Below are experts of layer 15 (counted from 0) of a mixture-of-experts language model. Rows are named router (the router's row for the expert), gate (a neuron's input weights, with its number), up (a neuron's input weights, with its number) and show model dimensions 288-383. Each number is 50 + 15 x the weight over its row's rms, rounded and kept within 0 to 99.
After each expert's rows: a language model's description of what the expert responds to. This comes from a sample of Wikipedia text that the model never trained on.

# expert 37
router:43 39 51 41 35 65 57 64 60 46 36 41 46 60 54 45 71 67 43 52 28 44 76 58 40 52 48 73 37 37 49 57 53 61 53 55 64 53 74 40 53 42 67 46 50 39 44 38 44 57 51 62 72 62 59 60 37 70 75 48 74 76 67 61 39 43 57 50 32 69 20 53 32 37 46 56 47 62 65 40 29 50 13 59 60 83 45 74 65 37 46 19 44 68 33 62
gate0:65 40 39 57 71 23 60 65 48 91 39 18 68 56 58 43 32 35 56 24 60 77 50 64 53 58 47 50 62 43 33 72 66 55 33 41 85 34 50 31 75 42 67 39 75 73 46 31 82 35 24 47 32 49 57 59 24 27 53 55 63 60 56 60 43 54 52 57 67 48 49 59 76 83 52 61 41 24 72 40 57 31 51 56 60 59 46 51 58 45 51 57 61 49 29 50
up0:67 53 56 47 82 71 56 50 62 52 56 45 20 43 49 32 54 40 28 50 66 63 48 43 46 69 40 84 77 29 38 70 85 56 66 54 43 70 51 79 65 50 50 64 36 48 40 56 63 44 81 42 56 42 79 37 55 66 48 38 50 36 91 46 64 62 58 50 36 44 50 55 60 55 77 49 67 38 34 71 72 48 53 40 57 68 53 32 48 47 80 58 16 44 73 66
gate1:09 67 37 47 46 57 41 44 16 52 29 46 67 65 46 56 35 28 45 37 43 71 64 66 49 63 51 38 57 32 57 65 67 64 63 45 67 56 28 47 57 43 71 77 58 48 72 30 38 21 61 40 46 65 71 62 45 47 38 12 55 27 36 89 50 10 64 52 44 38 48 34 31 57 34 56 47 33 49 40 49 68 60 72 51 57 74 64 26 65 59 29 59 70 50 38
up1:51 40 36 38 38 62 37 64 43 39 46 69 65 46 36 76 69 43 75 54 34 51 47 75 47 45 61 61 41 55 29 44 26 89 49 70 76 34 44 46 51 54 63 17 55 46 76 46 55 49 22 43 56 42 38 80 53 54 54 43 77 47 34 50 66 64 16 53 37 71 52 55 64 81 61 22 32 43 56 56 36 46 82 50 72 40 67 29 33 61 90 67 75 38 46 27
gate2:40 62 62 53 45 41 72 41 38 67 51 17 58 69 36 31 53 50 50 83 30 54 64 34 54 62 51 68 56 40 44 30 31 73 22 48 67 53 52 34 40 48 73 36 69 37 23 82 65 60 63 36 48 36 71 78 24 73 59 41 50 77 81 68 30 44 51 41 39 84 28 80 63 28 51 44 46 91 54 63 83 32 19 55 46 51 67 55 42 55 33 46 66 55 59 39
up2:18 29 53 70 65 31 86 38 44 43 67 50 48 50 64 66 35 37 45 19 19 26 69 52 40 53 71 51 75 57 48 47 21 64 19 79 44 64 53 48 37 54 42 48 41 46 54 47 53 44 50 41 23 44 48 44 54 59 59 45 43 55 21 38 45 61 51 42 66 47 53 82 44 58 72 45 40 30 50 29 72 70 50 49 68 46 46 49 79 42 60 43 50 70 40 54
gate3:59 43 48 60 58 56 35 33 30 14 50 41 04 43 41 69 58 48 33 42 56 38 34 74 72 45 35 45 66 70 55 67 65 40 34 56 52 51 46 56 44 32 64 77 43 80 64 38 66 66 77 38 92 37 54 40 54 48 33 67 56 48 56 70 62 49 48 49 53 53 32 30 42 59 74 70 64 54 39 61 37 53 62 55 35 57 80 52 57 29 60 57 70 75 53 43
up3:13 37 59 33 48 41 42 36 62 87 35 63 34 44 52 32 47 46 51 63 26 76 51 51 51 25 49 41 27 58 65 19 78 69 58 29 47 25 34 59 31 38 67 59 62 27 59 73 40 68 29 39 65 46 32 64 59 33 52 33 39 23 39 51 39 28 68 42 47 42 58 44 46 39 37 60 51 52 45 39 76 51 52 46 49 46 52 51 52 44 30 34 42 78 34 46
Table and infobox markup

# expert 43
router:54 29 46 50 27 40 69 51 30 56 64 42 46 51 50 66 40 45 62 78 44 51 51 56 59 33 50 44 41 36 84 59 41 22 50 30 36 68 51 34 45 53 68 41 57 52 50 57 50 41 49 33 41 42 82 33 57 33 40 56 46 31 67 70 19 53 45 67 59 47 58 35 59 44 62 67 16 52 78 64 47 45 54 44 48 60 30 61 24 37 45 38 47 43 62 31
gate0:71 56 72 37 51 37 55 65 56 29 55 40 11 48 30 39 66 34 82 51 49 58 60 65 60 44 50 71 30 41 61 30 65 40 35 39 71 23 50 58 60 52 60 36 32 67 33 40 36 60 45 51 30 51 60 50 65 48 39 40 00 34 53 42 54 36 35 44 32 60 52 75 48 33 33 49 24 30 54 18 59 71 69 90 66 54 42 59 41 66 23 46 66 56 44 38
up0:50 51 55 25 79 39 53 41 32 67 27 22 50 64 54 44 49 56 49 42 48 38 63 23 37 49 25 59 67 33 55 23 58 44 67 64 25 50 40 47 59 49 72 54 74 52 43 62 50 82 52 50 48 35 69 82 59 58 53 50 53 24 43 36 74 39 16 58 40 73 17 41 52 46 47 45 61 74 42 39 63 49 75 64 26 27 33 32 43 39 51 47 65 65 52 40
gate1:54 60 50 36 42 34 55 45 49 84 51 54 37 48 71 58 59 56 47 30 45 53 71 72 44 63 13 75 39 60 29 36 71 49 74 60 36 31 28 65 63 49 49 50 34 59 44 35 40 40 59 48 38 49 36 58 49 52 56 46 45 49 65 69 68 58 49 69 42 57 44 59 45 60 33 44 58 67 78 63 65 51 62 30 56 34 28 14 35 10 47 46 51 55 39 57
up1:40 59 52 54 47 23 70 39 08 47 65 42 57 62 56 32 49 33 46 54 60 42 62 48 39 80 54 58 43 41 21 63 47 46 15 70 49 39 54 32 46 45 52 54 69 36 45 60 49 53 50 64 62 40 51 70 77 66 46 71 65 49 48 52 40 38 35 65 43 42 80 59 74 45 21 74 34 55 55 43 55 45 19 20 53 78 51 76 39 60 73 54 38 65 33 38
gate2:44 32 59 54 59 66 42 73 54 45 43 55 59 65 53 38 29 59 65 64 15 56 50 43 59 46 18 51 35 49 59 34 53 34 50 48 45 61 35 81 51 38 57 55 75 56 52 57 49 37 16 48 54 52 51 53 09 59 66 45 25 39 57 52 67 49 50 43 27 55 49 36 43 65 70 54 52 57 34 54 17 85 44 64 54 49 58 81 55 62 66 52 30 63 31 63
up2:50 44 47 37 33 49 64 57 53 66 48 53 33 51 62 20 72 42 61 68 59 28 22 36 63 60 75 63 55 50 44 36 48 44 81 44 55 04 44 33 29 37 47 36 27 51 10 66 49 31 48 65 39 36 51 48 70 53 34 55 58 45 60 34 40 61 55 63 35 46 66 50 60 28 55 42 51 32 61 49 52 47 53 54 37 47 62 51 61 51 51 42 63 69 62 31
gate3:60 63 35 55 31 75 17 66 49 64 39 26 51 59 71 76 36 78 38 47 47 35 48 50 35 51 49 36 52 73 62 59 70 27 18 51 64 56 47 58 43 59 36 69 64 57 74 41 44 46 50 36 63 87 54 47 66 48 72 39 73 48 62 43 60 65 50 69 50 46 70 47 44 45 28 31 36 35 13 52 42 45 85 46 41 29 60 46 56 57 35 37 44 42 57 67
up3:55 47 41 63 27 49 52 55 50 54 61 47 42 41 50 25 52 73 69 52 75 44 67 70 43 71 52 67 42 43 42 65 39 44 58 15 29 46 33 52 36 54 27 64 42 65 17 65 71 51 51 49 46 32 34 61 66 51 33 54 58 39 75 74 93 91 37 59 14 49 42 66 48 69 47 52 49 18 41 53 60 51 43 40 28 87 62 63 65 75 46 47 50 57 72 47
Function words, science prefixes

# expert 15
router:40 66 48 33 59 58 45 66 16 68 42 20 43 44 45 70 39 45 48 24 48 63 33 35 39 68 77 47 32 32 45 44 43 32 66 41 44 37 64 66 43 43 50 49 31 41 38 28 55 64 64 63 50 59 69 43 38 74 63 25 62 37 46 45 66 53 37 40 62 56 49 60 42 68 40 42 61 43 46 74 20 71 64 29 58 32 55 38 49 65 39 27 36 46 55 55
gate0:54 34 65 50 51 73 65 61 65 24 58 28 32 30 64 53 71 34 44 53 72 53 75 45 61 77 57 47 62 74 29 44 51 35 55 42 47 32 77 78 62 56 72 68 34 46 50 13 43 29 38 51 57 00 47 24 33 54 69 52 49 60 62 66 55 73 47 49 46 39 84 32 25 65 32 60 63 57 55 46 42 79 49 51 61 64 44 68 69 49 35 37 79 48 49 35
up0:67 49 47 69 42 24 38 51 57 47 45 71 48 62 34 55 75 51 30 59 55 47 49 40 31 35 52 49 35 65 48 32 47 58 53 71 31 63 26 52 48 54 54 70 71 60 51 72 40 62 45 61 36 77 26 43 47 54 48 34 41 41 56 65 63 45 72 29 50 62 35 45 52 39 30 27 22 54 36 57 53 53 25 71 37 60 55 51 37 54 49 60 51 18 44 39
gate1:42 47 30 59 44 64 38 46 29 44 37 49 82 57 38 62 30 59 46 49 45 45 50 50 00 51 50 21 56 59 66 67 42 53 76 44 67 50 57 37 49 19 38 41 47 50 71 25 55 69 20 74 78 28 57 51 68 48 46 34 46 53 49 11 47 40 35 43 51 59 41 42 41 68 64 54 31 49 30 69 73 50 28 61 29 61 42 31 58 45 40 44 40 46 55 76
up1:46 52 67 51 54 45 55 35 10 41 46 42 52 43 59 33 41 59 54 62 52 76 50 35 35 60 37 41 51 29 78 42 35 31 50 40 47 46 67 71 38 83 88 40 70 41 13 64 50 15 25 56 49 73 61 35 48 37 52 52 33 36 84 66 60 66 55 35 24 62 82 56 32 52 12 66 29 48 33 65 19 39 51 65 32 80 34 53 58 50 64 57 76 60 42 27
gate2:12 52 54 42 49 63 47 39 57 62 62 62 60 54 32 48 52 53 39 60 57 51 53 42 65 66 63 49 51 44 24 64 49 59 38 66 35 73 77 42 49 42 52 45 56 44 34 35 74 38 62 05 39 00 44 40 29 87 24 71 60 53 53 56 33 52 55 39 28 40 60 40 66 56 09 60 66 87 61 64 66 56 44 32 63 59 60 48 61 48 65 53 54 26 61 62
up2:55 62 82 39 27 54 23 50 60 37 60 36 52 51 39 39 27 42 34 36 69 50 57 44 68 48 42 56 41 35 19 55 61 38 26 53 29 72 46 29 57 75 73 54 39 32 54 34 50 50 72 51 66 43 54 43 57 30 42 31 92 44 41 57 55 76 37 48 11 64 49 70 79 42 57 41 75 58 62 57 41 56 27 31 46 41 88 58 68 60 53 53 50 34 52 59
gate3:84 47 56 50 90 50 47 62 61 43 39 28 58 53 30 45 80 30 52 18 45 29 26 46 35 43 60 47 45 67 60 47 31 81 60 63 57 56 65 32 47 51 21 23 44 62 35 19 59 42 51 67 37 76 24 38 53 59 51 42 48 47 46 55 64 51 45 43 48 71 57 70 28 64 81 67 63 35 32 35 35 50 59 46 25 42 58 51 65 71 18 63 49 55 17 61
up3:63 32 45 38 34 51 61 28 59 58 82 44 56 46 31 45 51 49 38 41 29 48 47 73 49 43 34 60 59 33 62 41 35 60 40 56 59 33 55 59 10 52 43 45 55 65 43 47 39 24 40 42 65 47 45 67 51 39 24 36 73 73 58 52 52 30 65 66 50 66 39 81 92 49 62 38 70 40 48 63 54 28 79 52 51 46 35 27 28 48 43 40 36 53 39 82
South and East Asian names

# expert 14
router:65 62 69 47 09 83 64 59 42 55 45 28 54 29 52 64 44 53 26 38 54 48 76 37 34 32 37 39 56 48 30 54 35 50 62 45 41 35 48 28 68 64 82 66 41 31 38 42 52 64 36 46 79 67 40 38 40 58 38 40 64 59 53 51 51 64 32 48 37 14 76 43 84 31 31 60 34 43 37 61 68 52 46 67 45 21 29 59 45 55 44 39 77 78 67 38
gate0:48 50 64 64 68 35 48 47 87 20 50 34 67 58 51 40 46 45 30 60 40 34 37 53 49 68 59 87 32 69 53 54 47 44 44 31 64 68 97 44 52 48 59 54 46 40 36 48 48 51 58 68 33 64 84 35 78 58 68 66 59 73 64 50 54 42 43 56 61 59 66 54 37 51 58 37 32 30 56 73 72 41 39 51 47 59 54 51 52 55 53 58 35 74 44 09
up0:36 56 48 60 40 44 49 62 51 37 51 38 47 55 55 48 43 41 04 72 45 37 14 35 44 53 64 96 09 66 52 57 37 25 16 47 74 53 84 25 48 58 78 82 40 55 62 40 41 46 39 20 71 43 27 54 41 46 46 56 22 58 42 47 50 55 53 49 41 45 55 49 37 51 56 39 41 73 37 39 53 46 58 66 56 72 33 65 54 40 36 45 46 54 47 44
gate1:24 66 41 61 51 59 37 65 61 36 68 24 70 46 63 55 64 35 10 28 56 42 32 28 49 61 48 71 66 45 71 46 63 55 44 56 48 48 66 66 53 59 60 55 61 56 37 26 62 32 40 12 37 57 27 61 42 63 19 57 31 86 25 50 25 45 25 52 54 56 52 77 48 63 24 29 37 68 29 48 36 47 37 34 58 15 53 48 41 44 58 50 22 32 64 30
up1:78 39 41 40 51 53 46 61 70 37 81 61 59 51 50 42 68 82 48 48 60 66 57 34 12 54 32 65 52 55 35 42 46 42 39 47 48 67 33 56 63 45 42 46 30 52 60 35 89 40 64 56 64 71 60 60 78 76 40 43 59 66 61 21 45 34 52 61 53 34 35 24 40 53 53 46 41 71 33 63 43 30 65 28 67 47 33 47 51 55 62 41 20 61 38 37
gate2:52 58 45 66 57 70 39 36 47 56 30 62 46 49 37 30 40 68 51 48 31 53 44 35 72 37 50 35 40 47 43 42 41 72 78 53 67 08 75 69 59 74 45 53 65 59 66 50 94 78 64 58 50 64 48 90 31 45 51 49 29 43 23 51 50 45 46 36 44 40 62 39 58 11 64 88 38 45 31 55 31 40 52 59 44 38 64 49 31 46 59 80 64 53 32 52
up2:61 53 43 55 61 56 76 31 32 50 41 48 40 38 34 56 43 62 42 27 47 18 72 58 57 42 41 23 48 36 33 44 38 37 18 66 22 73 25 41 55 43 66 41 55 73 71 35 42 75 37 43 36 41 56 28 58 16 44 69 58 61 41 86 63 61 41 27 52 38 60 68 79 43 74 66 50 34 40 52 61 75 42 53 11 44 61 50 68 63 61 53 82 59 61 35
gate3:43 61 39 33 51 46 47 39 59 68 44 55 42 26 46 55 27 52 69 77 72 25 62 46 45 61 75 45 61 55 36 43 42 50 57 48 35 34 41 30 58 63 47 42 51 52 56 55 58 63 65 65 32 73 46 55 59 71 51 67 72 58 47 31 51 55 48 52 40 51 21 34 58 62 50 37 42 23 44 44 55 39 30 61 43 66 41 71 68 61 47 45 57 15 47 48
up3:72 99 28 32 33 35 21 33 49 52 48 66 35 32 41 30 43 40 43 59 38 49 44 30 62 59 39 56 47 52 54 37 61 52 54 71 50 81 58 51 20 48 47 52 45 57 66 38 60 57 40 25 34 50 57 38 37 70 44 62 50 67 79 32 38 42 50 68 35 28 64 64 60 66 58 47 76 54 49 36 57 68 39 36 52 49 30 61 27 44 51 37 73 55 56 48
Foreign name fragments

# expert 42
router:55 31 46 54 74 26 57 43 53 87 52 32 79 61 53 51 37 22 49 66 46 51 80 50 51 63 65 41 51 34 55 47 48 48 30 61 52 57 82 33 77 42 54 47 55 67 49 64 25 68 66 33 30 43 48 59 59 49 41 16 39 45 75 42 48 56 39 58 61 53 61 36 50 32 26 40 46 44 51 46 78 23 61 51 55 63 57 59 12 46 15 48 85 38 25 41
gate0:46 33 72 34 47 55 64 52 42 83 50 64 43 40 70 51 36 45 69 45 57 81 37 66 48 61 36 47 85 36 46 68 32 61 33 47 45 40 37 37 60 76 61 74 62 40 45 65 60 77 70 65 28 63 61 54 38 37 54 35 36 30 53 72 46 83 57 34 70 57 61 23 71 74 55 67 43 44 67 47 78 72 68 27 35 46 38 56 43 34 54 56 77 46 52 49
up0:43 50 30 40 57 60 28 62 31 35 59 63 24 34 22 40 28 38 34 62 62 55 23 26 17 27 43 58 54 62 40 37 41 72 59 44 26 38 27 75 62 32 39 35 30 37 19 43 42 64 57 70 62 52 48 64 30 67 61 45 48 23 50 32 58 44 55 44 15 46 30 63 34 46 30 36 74 73 57 70 56 69 48 55 34 55 60 66 34 67 50 41 39 43 46 63
gate1:75 53 85 57 72 35 61 89 39 68 44 46 52 81 46 59 40 55 20 37 41 41 54 30 59 34 38 35 54 51 32 58 78 40 46 29 39 54 46 58 11 65 33 42 67 31 89 35 53 46 31 34 53 33 43 81 34 72 33 42 62 57 61 50 66 25 36 48 53 65 28 47 51 43 44 66 48 33 36 26 72 45 31 76 56 37 64 54 30 40 20 47 44 52 47 64
up1:40 65 29 62 37 50 31 50 59 50 49 32 32 38 41 51 65 82 64 57 60 33 69 40 25 48 61 78 27 47 47 31 22 60 83 60 58 63 31 15 60 29 37 27 74 76 66 42 82 44 55 68 55 81 78 84 68 66 59 45 41 31 40 44 46 50 38 30 33 32 41 60 50 27 46 47 65 51 52 85 30 39 35 34 31 36 42 65 48 73 51 06 35 14 41 36
gate2:18 45 57 28 30 08 45 40 56 59 73 44 56 29 92 48 34 35 34 45 38 37 75 49 57 59 47 74 45 43 42 41 52 56 38 38 51 54 67 32 34 69 61 45 45 68 52 34 51 52 59 48 31 63 48 71 45 52 67 72 23 48 54 61 35 38 38 50 37 56 61 45 31 53 47 44 48 50 61 30 43 44 36 55 54 37 49 40 63 51 39 32 66 71 37 64
up2:44 69 50 39 70 49 39 62 55 53 26 69 51 46 30 57 48 49 37 59 62 56 25 76 57 48 69 19 58 42 49 41 45 59 57 36 59 57 55 59 52 34 53 54 39 48 35 68 44 58 34 44 70 61 60 39 38 43 54 60 66 75 76 52 54 55 40 71 58 37 66 76 67 45 56 41 54 39 56 64 42 20 86 53 48 72 19 51 36 44 84 63 47 33 71 52
gate3:63 40 40 53 45 64 67 57 57 40 58 44 68 71 41 30 58 23 82 34 68 56 73 64 37 62 26 48 37 60 78 61 40 51 52 56 50 71 31 44 82 53 57 43 48 57 55 75 55 55 42 17 34 10 78 37 48 64 55 53 54 58 74 79 50 49 20 17 72 44 69 61 65 31 36 76 41 14 54 60 83 35 51 44 42 42 40 36 46 38 36 55 74 33 43 68
up3:46 55 67 66 52 54 39 55 56 57 59 80 67 53 16 55 51 52 66 53 48 52 48 68 77 36 55 47 43 54 61 51 29 49 48 85 38 31 29 37 39 69 42 56 37 67 36 56 52 53 43 46 52 52 60 28 76 52 08 62 36 50 47 52 41 43 45 72 45 44 76 58 56 56 63 46 49 50 45 48 71 46 57 35 51 66 53 28 51 73 52 65 67 70 51 54
Taxonomy and numbers

# expert 3
router:51 86 68 67 37 46 40 55 45 49 34 44 42 81 51 82 33 45 61 46 55 70 53 59 44 34 48 56 25 57 74 65 44 69 43 75 39 38 76 31 43 63 43 39 46 49 43 67 44 56 42 52 37 50 64 65 49 42 80 47 44 40 59 30 35 73 58 65 61 66 47 44 63 46 58 68 35 39 30 75 76 60 28 34 69 71 42 39 32 53 40 71 48 39 37 54
gate0:43 41 45 54 46 63 58 67 48 21 61 52 71 64 68 73 39 46 20 28 35 65 47 44 65 35 99 54 42 63 66 54 66 73 52 53 37 44 62 60 43 48 52 46 64 41 47 53 37 38 58 35 21 66 43 20 49 34 35 54 51 46 56 10 49 56 37 48 39 75 41 63 70 78 43 48 58 60 54 35 46 49 55 73 53 71 45 51 52 45 43 46 30 49 67 54
up0:56 34 30 29 45 52 48 56 47 57 50 42 55 53 57 44 64 39 51 63 42 67 60 32 62 39 35 74 38 64 50 51 44 66 50 66 77 31 43 38 62 28 63 62 31 53 73 66 48 45 43 44 39 13 47 42 60 09 47 59 55 64 52 66 48 27 61 32 51 58 36 47 63 33 31 61 52 69 69 52 63 47 60 44 32 78 58 44 49 45 54 67 56 37 79 69
gate1:60 58 48 52 63 32 37 56 53 28 52 48 42 45 65 48 52 49 72 22 36 47 30 49 49 40 34 78 30 45 41 85 41 48 10 56 35 60 60 65 31 48 71 48 65 66 50 76 51 47 56 66 49 89 62 77 47 35 46 45 59 52 45 42 25 49 70 44 48 72 60 78 34 45 45 45 41 27 30 60 43 34 61 60 32 59 47 42 39 47 36 39 37 45 53 32
up1:58 67 55 72 50 49 38 57 25 63 59 45 59 42 78 62 62 30 51 45 60 39 69 68 72 51 25 51 66 52 26 48 63 54 46 33 46 47 53 55 65 59 70 50 57 71 43 81 58 47 76 62 33 65 40 63 53 75 44 58 59 62 60 57 55 57 41 57 33 62 33 43 69 51 47 24 42 72 34 81 45 37 60 48 56 61 37 43 34 30 59 54 48 21 30 54
gate2:57 71 53 23 62 36 41 35 44 71 39 60 28 56 30 22 45 45 79 41 57 65 53 61 59 73 55 63 47 66 40 45 56 51 40 38 46 40 27 14 65 46 53 21 39 37 65 76 46 45 27 76 63 56 12 60 66 52 54 45 55 48 47 34 52 46 38 59 86 35 69 71 41 75 60 30 38 68 47 58 56 64 58 59 48 56 62 74 76 35 66 58 62 42 75 52
up2:45 33 35 62 41 35 53 57 45 74 38 61 53 43 74 59 43 56 33 54 45 44 43 67 78 48 59 74 62 45 43 54 44 39 66 46 26 38 32 59 62 40 27 60 62 38 53 57 31 52 56 63 54 37 52 61 63 42 29 42 60 37 58 56 57 49 50 50 11 50 34 65 61 64 37 31 61 40 47 55 57 46 56 28 73 40 46 49 48 32 57 42 56 71 49 38
gate3:57 40 37 60 45 38 48 69 58 38 23 59 49 34 43 61 77 64 71 49 46 65 72 40 30 45 39 36 45 38 46 32 37 63 59 82 55 55 91 27 49 68 71 45 44 51 66 73 45 39 62 62 13 38 53 54 73 37 49 45 44 28 44 52 33 40 72 64 34 60 52 58 52 63 51 40 40 40 30 43 47 24 39 25 37 48 28 19 37 36 27 61 34 38 56 49
up3:71 55 45 38 30 41 33 75 40 73 72 60 61 55 56 40 36 48 19 66 36 35 22 64 47 52 75 33 53 54 50 60 42 50 53 66 66 49 50 65 58 75 64 10 60 27 73 56 27 38 41 36 53 59 54 25 35 01 57 50 87 62 43 72 50 51 46 68 81 22 67 48 61 72 43 43 41 27 49 46 63 49 57 65 30 28 37 60 29 62 26 35 50 68 43 35
Scientific and chemical word pieces

# expert 13
router:50 61 51 47 62 21 67 73 73 66 44 39 45 74 47 40 54 49 71 63 35 47 29 59 41 56 57 42 49 45 56 68 43 54 36 56 36 58 69 55 72 44 53 59 76 31 55 54 43 28 57 84 69 39 45 76 53 57 69 72 52 17 70 34 36 48 34 56 66 69 52 33 38 46 52 64 37 69 22 72 32 47 60 56 70 50 52 45 49 58 14 59 51 60 32 57
gate0:52 54 52 53 71 67 31 40 42 41 66 57 30 70 32 31 64 51 56 72 33 40 29 18 15 39 31 46 40 69 50 53 49 48 69 52 71 62 44 58 60 65 83 24 39 34 15 60 40 53 52 72 26 40 49 28 41 47 67 59 53 40 61 50 62 39 68 62 56 46 62 49 36 62 44 70 44 76 20 58 66 33 50 77 51 61 66 36 61 33 42 54 39 47 71 11
up0:51 42 42 68 55 52 36 49 64 40 67 61 62 56 55 35 32 44 44 64 16 34 46 73 44 57 62 35 35 70 22 23 47 54 32 67 35 35 29 60 57 51 57 42 61 42 48 53 48 47 50 61 68 65 64 46 58 40 64 22 53 63 59 46 72 72 41 27 64 58 50 55 63 39 26 40 34 89 62 34 30 52 34 51 71 43 17 72 44 50 41 44 51 31 22 22
gate1:71 65 25 54 28 45 56 63 55 50 92 44 44 49 46 67 48 36 39 40 59 31 32 37 49 34 30 60 73 54 45 70 57 38 45 50 38 65 77 53 67 43 44 50 60 58 36 47 33 45 36 42 51 75 52 20 64 40 47 41 30 60 58 47 70 36 36 52 49 57 53 20 55 15 52 54 80 58 45 77 51 63 62 64 60 69 80 40 51 44 69 30 40 67 71 53
up1:50 47 55 40 31 72 22 46 77 59 58 75 51 28 60 76 53 31 44 51 65 45 43 88 29 66 40 55 79 46 65 36 54 39 66 56 39 28 45 48 37 57 62 36 27 58 58 31 62 58 56 23 60 50 66 65 23 70 60 75 44 43 50 46 64 65 49 72 43 53 43 21 48 55 67 45 56 45 70 85 45 42 30 54 42 43 40 35 34 50 67 58 29 37 52 42
gate2:42 61 46 54 58 60 50 39 52 29 40 40 57 47 34 57 50 30 74 40 59 42 64 43 55 40 48 51 39 61 45 68 74 44 39 49 45 37 27 52 66 62 50 40 66 83 71 53 48 20 37 46 19 35 54 62 60 37 52 68 51 55 59 46 65 41 53 41 75 38 50 38 38 30 14 62 55 47 35 56 45 44 52 68 60 56 78 71 44 85 24 55 52 41 61 23
up2:42 63 48 35 38 43 48 88 18 64 76 71 64 52 59 51 54 79 59 54 40 64 72 49 43 45 45 43 70 56 49 45 51 43 53 62 34 48 47 46 35 76 79 29 42 57 60 86 23 69 40 61 56 79 39 65 51 57 31 63 38 50 49 46 39 47 74 53 79 65 55 70 62 63 52 40 63 68 58 64 86 24 47 58 53 45 31 48 49 61 47 44 47 56 09 48
gate3:52 20 51 33 43 35 40 26 53 72 56 23 62 79 41 47 76 54 40 49 35 37 48 39 49 62 64 38 50 57 48 61 41 45 24 39 58 21 45 35 57 75 35 56 54 50 66 56 35 66 37 32 53 49 49 85 65 65 50 73 80 51 37 42 66 69 45 29 57 61 45 63 58 44 24 92 51 49 51 40 43 50 53 67 40 28 43 46 59 22 50 64 81 40 72 57
up3:80 22 26 48 52 51 69 41 38 47 60 57 39 26 52 63 36 43 38 55 47 37 36 41 52 61 38 46 39 31 78 43 56 66 38 49 19 77 46 62 42 79 62 45 24 69 67 70 45 53 34 41 42 22 65 33 55 57 31 55 44 42 48 63 73 45 51 34 51 33 72 53 52 56 51 55 56 43 47 34 55 61 31 48 65 44 45 71 31 42 44 49 67 70 45 74
Math, digits, foreign scripts

# expert 0
router:63 51 42 56 50 45 27 57 36 55 50 40 68 55 46 61 84 42 67 35 21 31 61 65 45 49 29 30 67 46 47 42 59 44 53 51 70 58 44 45 49 40 44 51 55 69 43 43 51 47 22 83 19 46 36 40 62 60 44 37 50 52 54 29 60 48 68 51 32 70 58 65 35 52 68 47 61 50 59 47 64 86 38 59 55 66 66 46 53 54 60 44 75 38 62 52
gate0:46 52 41 73 42 65 71 55 33 52 58 35 57 76 54 47 37 55 57 36 27 67 31 59 79 51 44 20 46 55 54 41 67 63 53 09 51 46 69 64 51 17 57 34 39 73 73 44 57 57 58 57 48 49 50 66 49 60 34 50 62 31 64 54 31 58 48 57 57 38 58 15 34 55 61 54 44 38 63 55 69 56 69 75 61 35 52 44 54 80 71 40 31 51 69 62
up0:74 49 58 65 54 64 57 59 63 30 49 57 56 30 34 52 41 43 67 45 48 50 30 48 47 65 42 53 18 21 51 38 57 85 30 65 42 67 76 08 48 64 36 61 43 55 61 45 40 50 19 44 75 52 54 46 43 41 18 34 86 46 52 32 67 41 73 54 56 51 50 32 72 26 43 41 54 37 37 56 50 54 52 67 52 38 40 47 59 53 64 54 36 73 50 36
gate1:41 50 39 58 62 79 70 52 51 77 50 51 57 35 41 66 69 53 57 44 56 42 41 62 56 50 55 46 65 48 24 41 50 69 39 51 60 55 34 54 26 56 20 60 45 76 63 48 14 36 54 33 39 55 74 78 33 39 62 44 74 43 48 50 54 24 60 64 49 62 68 52 42 53 38 49 26 64 34 51 56 14 55 53 54 48 79 39 65 45 26 71 59 50 65 65
up1:69 46 54 77 61 31 64 62 62 58 49 46 70 38 35 52 49 27 53 41 68 52 75 54 55 44 55 83 77 63 33 36 60 35 53 23 45 52 46 27 69 48 37 55 45 30 59 22 32 59 48 57 55 24 52 63 44 54 47 80 55 62 42 59 57 42 40 53 35 58 61 61 60 79 38 72 34 46 58 60 42 66 34 42 48 58 33 46 57 35 42 72 53 46 48 43
gate2:25 31 57 67 58 56 46 48 80 62 66 50 58 42 64 54 37 79 35 43 58 43 21 32 57 43 39 32 66 61 49 65 58 34 21 38 41 56 45 40 62 31 46 36 35 56 30 37 20 69 47 45 84 46 30 51 28 60 44 48 39 56 58 61 50 45 47 83 51 40 52 28 47 56 49 50 58 68 48 49 71 43 25 34 67 48 61 39 77 60 49 45 38 57 72 26
up2:67 19 67 53 58 36 64 60 53 55 65 38 74 66 40 35 67 71 58 45 69 44 45 51 25 65 35 63 47 63 56 54 54 29 49 30 59 58 52 91 43 46 80 39 58 50 68 56 40 63 14 72 67 45 52 64 27 42 57 44 18 70 59 68 55 51 54 47 52 69 23 55 44 33 56 56 53 52 25 51 47 62 54 37 36 79 69 28 45 33 37 63 63 42 27 63
gate3:48 53 48 56 58 05 60 58 60 28 47 30 62 67 82 49 67 38 58 38 37 44 25 47 65 41 35 33 38 52 23 35 54 40 48 37 61 51 34 32 62 21 71 52 39 53 60 48 28 66 79 61 53 25 63 36 53 52 32 24 23 52 70 43 43 48 52 34 33 59 65 46 30 69 55 31 35 45 69 50 57 52 55 96 67 49 66 22 32 48 37 49 40 42 59 84
up3:42 72 42 48 55 49 34 31 46 26 23 53 46 46 31 61 54 47 64 50 59 61 89 50 41 31 53 62 79 50 37 68 42 40 63 65 36 35 43 73 80 50 25 50 43 36 32 44 75 48 77 31 54 44 46 80 55 37 23 64 54 67 49 36 54 58 61 34 50 02 51 63 61 56 44 52 48 31 35 73 85 50 74 62 51 52 36 78 43 05 43 41 60 69 30 57
Table and score separators